Experts of a small language model.
Size: 16 layers, width 96, vocabulary 2048, 22.1M parameters.
Experts: 32 experts in each of 16 layers, 144 SwiGLU neurons an expert, 1 pick a token, a softmax router.
Training: a variant of Muon for the experts, 343M tokens.
Below are experts of layer 3 (counted from 0) of a mixture-of-experts language model. Rows are named router (the router's row for the expert) and show model dimensions 0-95. Each number is 128 + 32 x the weight over its row's rms, rounded and kept within 0 to 255. Numbers have three digits each.
After each expert's rows: a language model's description of what the expert responds to; "gets" lists some tokens that make up at least twice as much of what it gets as of all text. This comes from a sample of Wikipedia text that the model never trained on. Tokens count by the router's weight.

# expert 22
router:085167124096096110157126145098155120095118107155197076164107099144092129174104094171094112154127127156088174098097088126100182137096114128060114118173094126093083109131147166104119062132146150070148171144101146085159100163140119155110058086123069168145162096123152118122178123173107111079
What it handles: Pipe separators, colons, dashes and periods between numbers in tables, scores and times, such as 0:50, 6–2, Lazio 0-1 Milan.
gets: " |", ".", "–", ",", " ", ":"

# expert 1
router:122148139112078081150194081158098103142121079140134078149150107147095079159176170106087083145097111136132128067072125160211098109043078163121128102145073149155130093101113095150132149120087137130112148135096147155138121133100102092122130133062128115076174141103131096109093147086093087125
What it handles: Single digits and number pieces inside scores, years, measurements and table figures, such as 5/6, 7–6, 2001, 1,150.
gets: "0", "1", "2", "6", "7", "3"

# expert 5
router:087126128111174128129066140113090162092111109076181138122169181100112111094161094110051148092161113210126155155132135099086128139150139140075154047142138116106134132082135133129119148155099111148173131077163156158184077135141108145138076053151126127162102152147147101113157075108085109115
What it handles: The word to after verbs like returned, refer, decides, expresses, plus as, into, through and until in running prose.
gets: " to", " as", "ak", " into", "ew", " for"

# expert 20
router:111184147155090140122145124136164108143177114151158097084144194115089134165170163177087125162144115125160117163113055154135138100158072136223141128181117099162112105102115134134096169097152052107157140174113132160126147136130102183163173132135105158090098182144098178100163140115120156162
What it handles: Number tokens, mostly digits in table cells, scores, counts and track listings, such as 11, 4, 28, 226 yards.
gets: " 1", " 4", " 3", " 2", " 0", " 6"

# expert 16
router:199142166140164137116114091115133150186089177112069131147120101166086135141121154154123154095096099098155106190171222167060143115146105072203153153150172146134143150139119102105107070102126089141186128099160092147094084109098091132106137167113103123177147158151146108104119146126139141134
What it handles: Newline tokens ending list items, table rows, paragraphs and headings, such as after Party: Communist Party of India, plus section marks like ===.
gets: "\n", "\n ", "===", " ===", " follow", "|---|---"

# expert 9
router:157096085128190126140107112122108094172155116114117090122130097127127134113135097113172149095192125127147161193099185128177165106132178122204182124120080141158202144127127077098125153117144092135132146154108123134035185119124122132104139179163121118135085152186175093099131190143128134098
What it handles: Final pieces completing common nouns, such as -ace, -age, -ue, -ity, -ation, giving lace, values, Density, situations, plus whole nouns family, house.
gets: "age", "ate", "ue", "ace", "one", "are"

# expert 13
router:113081162155158061161125097139170162107107144170121105108172091185086119099160162115151185114096126157073162162091140154152096147114170160141108105082105131138090116176153105131185100195151164174089134126133096111117145126156110078164187146143097125088122131164078130110117081117087201117
What it handles: Plural and final s pieces ending nouns and names, such as Melcher-s, Headquar-ters, Ind-ies, Final-s, years, days.
gets: "s", "ers", "ies", "ts", "es", "les"

# expert 23
router:114157107091175097159110186109183157137198166123154109106128141149153093105101093125100126129111138095151114133089060151167121150196159107115118162185161133142150147152158143107098123104097147061063113159145154143180084133145118171188154110164067162154131104090131101173182159136150172153
What it handles: Word-internal ro and similar r-syllables, especially railroad and hydrogen, plus pieces like ru, ir, pro, river.
gets: "ro", "ru", "ir", "ra", " pro", "re"

# expert 21
router:111138104114130136184142124044166174116165101119154153138064193126151100162151121100185075144074161105090106120148169148133135106158105175129118108099161179133129111130141153127165119125081162100157113183097128193068143118132113115098158139133086131126129172181109030138085109158122109155
What it handles: Nouns and word endings for sports, music and family topics, e.g. season, album, film, team, mother, and ear in Appearances.
gets: "land", "ther", "ear", " team", "way", " season"

# expert 6
router:103117124137099177131080135133092092152124120134100142132153051132143107089095169158162058142205132160137099146170107070141098161110129110121114139175120144097139110103208125107113164178082149113152128131206123144180159089179161098163190176086135164089110129143101079128110137131120110139
What it handles: Pipe or dash tokens opening a new line in tables and bullet lists, e.g. a row-initial bar before a year, name or result.
gets: "|", "-", " |", "=", " -", " found"

# expert 27
router:096086141124083131100100142180144102091125141084190129126172132058096114097155196136127100146068191117169122140098176131123184106100094145089095077123115131089130091173166098146168111109135145104123136135101151139138182163112144104084174116132165087177111105149137148140159179140196086087
What it handles: Opening parentheses, mostly before unit conversions or dates like lb (104 kg), plus LaTeX braces and verb particles up, out, down.
gets: " (", "/", " up", " out", "(", " over"

# expert 26
router:183180180113163135105111164152123099132100131124160183090148076051144164133104094098144129133135137184120122146161152162131107151091134116156111112120167076101171224103087117147142188149134116153145127187173131103126155170094098138142162084133170104196151164134098134158139177128100146175
What it handles: A lone first letter beginning a word after a space, often v, s, h, c, w, as in vocals, video, vote, television.
gets: " h", " s", " v", " H", " c", " w"

# expert 12
router:134104125113137118138130126152122118162095124180088127187096147128107140107117132144152118103105117131092124125118074115112079098151132070083175114095187161144200107143178140119159067108094117168151145147071082178120079160112107153068127150177100130159152089179116179094059145116128194077
What it handles: The word and, semicolons, commas, closing parentheses and dashes between items, especially date-range dashes in lifespans and list entries.
gets: " and", ";", ",", ")", " –", " ="

# expert 0
router:149085150112153105128111110154147133140172147127146088207030134146159153182104138110130152099105149114139094120085127104069129162121146107118117108126078178150148102041185146170151155128142138110146139143129114142157154118172180162116127162138117094147180164118139135102093029166124185108
What it handles: Word-final adjective suffixes like -ical, -ial, -ional, -ative, -ular completing a stem, e.g. vertical, professional, military, Conservative.
gets: "ial", "ical", "ary", "ic", "ian", "ual"

# expert 2
router:129116130101104088094092177034162124115168122142119100148182145116173162137145113191156188184092080122187185143163115120176167125089179111100076153085145166150120081142111109122104123084142120139127079156178180117147185144149128071144115113085131150146163100125115119119112099115111150143
What it handles: Single uppercase letter tokens inside acronyms, names and title starts, as in DTS, TSG, McEwen, LTTE, hPa, One-Day.
gets: "S", "T", "N", "P", "D", "R"

# expert 14
router:153093139125085111118131093094100054169144134184141154130125159108168146135107096178142129131180204118088100133130125116073202153176109171121120152128107072107084114163116094147102104146054142177118148110102156085143110124112085148198144133141102104103101113102086148137162073097074102106
What it handles: Field names and colons in infobox-style lists, such as Education:, Position:, Conservation status:, Current team, Length:.
gets: ":", " The", " the", "==", " Total", " Born"

# expert 7
router:099082127198107131106102093144157161101104104174116185131133148138146067116157086149110090060162144092105109143160152084186116124075166104101089178130177164103137161113097123116099116135169103176102188095106096141076089085125183164138126129115096121147129142108145137160130086132072064099
What it handles: The piece an and similar vowel pieces ending words and names, such as Europe-an, Promethe-an, Nat-an, plus North, French, Japan.
gets: "an", "ast", "o", "ant", "ina", "a"

# expert 15
router:105157140135081063150130161133124096117114088121150080063155138181123109120104075127151146166142183143125162083101121125164114105085137142123110108112116079133058082083138167193153132072148153116084158131112149095178082128107182107113135103141134110055166078073159083166126167140113102145
What it handles: Word-initial prefixes like ex, dis, con, estab, plus syllables of romanized Asian names and non-Latin script bytes, e.g. Wei-wen, Kagawa-ken.
gets: "-", "i", " ex", "e", " a", " con"

# expert 29
router:160170126163147179097163212122120153139128127147138112091175146098114086117117151129114126156150146139205146091116110118128181148145127136131067116087176119116126221112108141093080151150101129117155071105127097132088204131134142166139078146170133143131103118109177158074133130114089118215
What it handles: The ending er in agent nouns like printmaker, dressmaker, trailer, and the letter m in I'm, p.m., omitted.
gets: "er", "m", "oc", " M", "olog", "pl"

# expert 24
router:132099141121082089125107090188118150088104133080171190134097170180125121138109109090096149200183128147085160101137123168127074139183101105127123113107151120086112134157182182118145094158115104117130053101164119100118183124182120120131116120071111133146130137030178123095152126108125109140
What it handles: The letter r inside words, as in Austria, Vikramaditya, and single capital or short word-start pieces like A, Ar, Dr, d, al.
gets: "r", " d", " E", " Ar", ",", " I"

# expert 3
router:094158176171136119137142151127111168095177167108087074159126191158156159152124108116102115106141089101088130072136120132122108085136128127128136107138106121126110163125160137119117155228100134139094113078110166044153173130111087144112103151093156130047148077204131152148128174172113082105
What it handles: Mostly species-name endings like -ens, -us in taxonomic lists, plus coordinate slashes, table bars and stems such as includ, rece, commun.
gets: " /", "ens", "a", " at", "ons", "us"

# expert 28
router:137108122131142162112088149104090130078136161100127128135119080125163104141154098113144103166130115093120062185205117108126141158106126165106140129116122077153108158140131123129194053160102160111133105146084107097153141087161126090123068091124165154182132141073091213183108166117180109185
What it handles: Inner syllables such as im, em, v, u, or in words after t or s, such as estim-ating, mort-em, newsp-ap-er, rel-ig-ion, Re-v-olution.
gets: "im", "em", "v", "u", "ri", "op"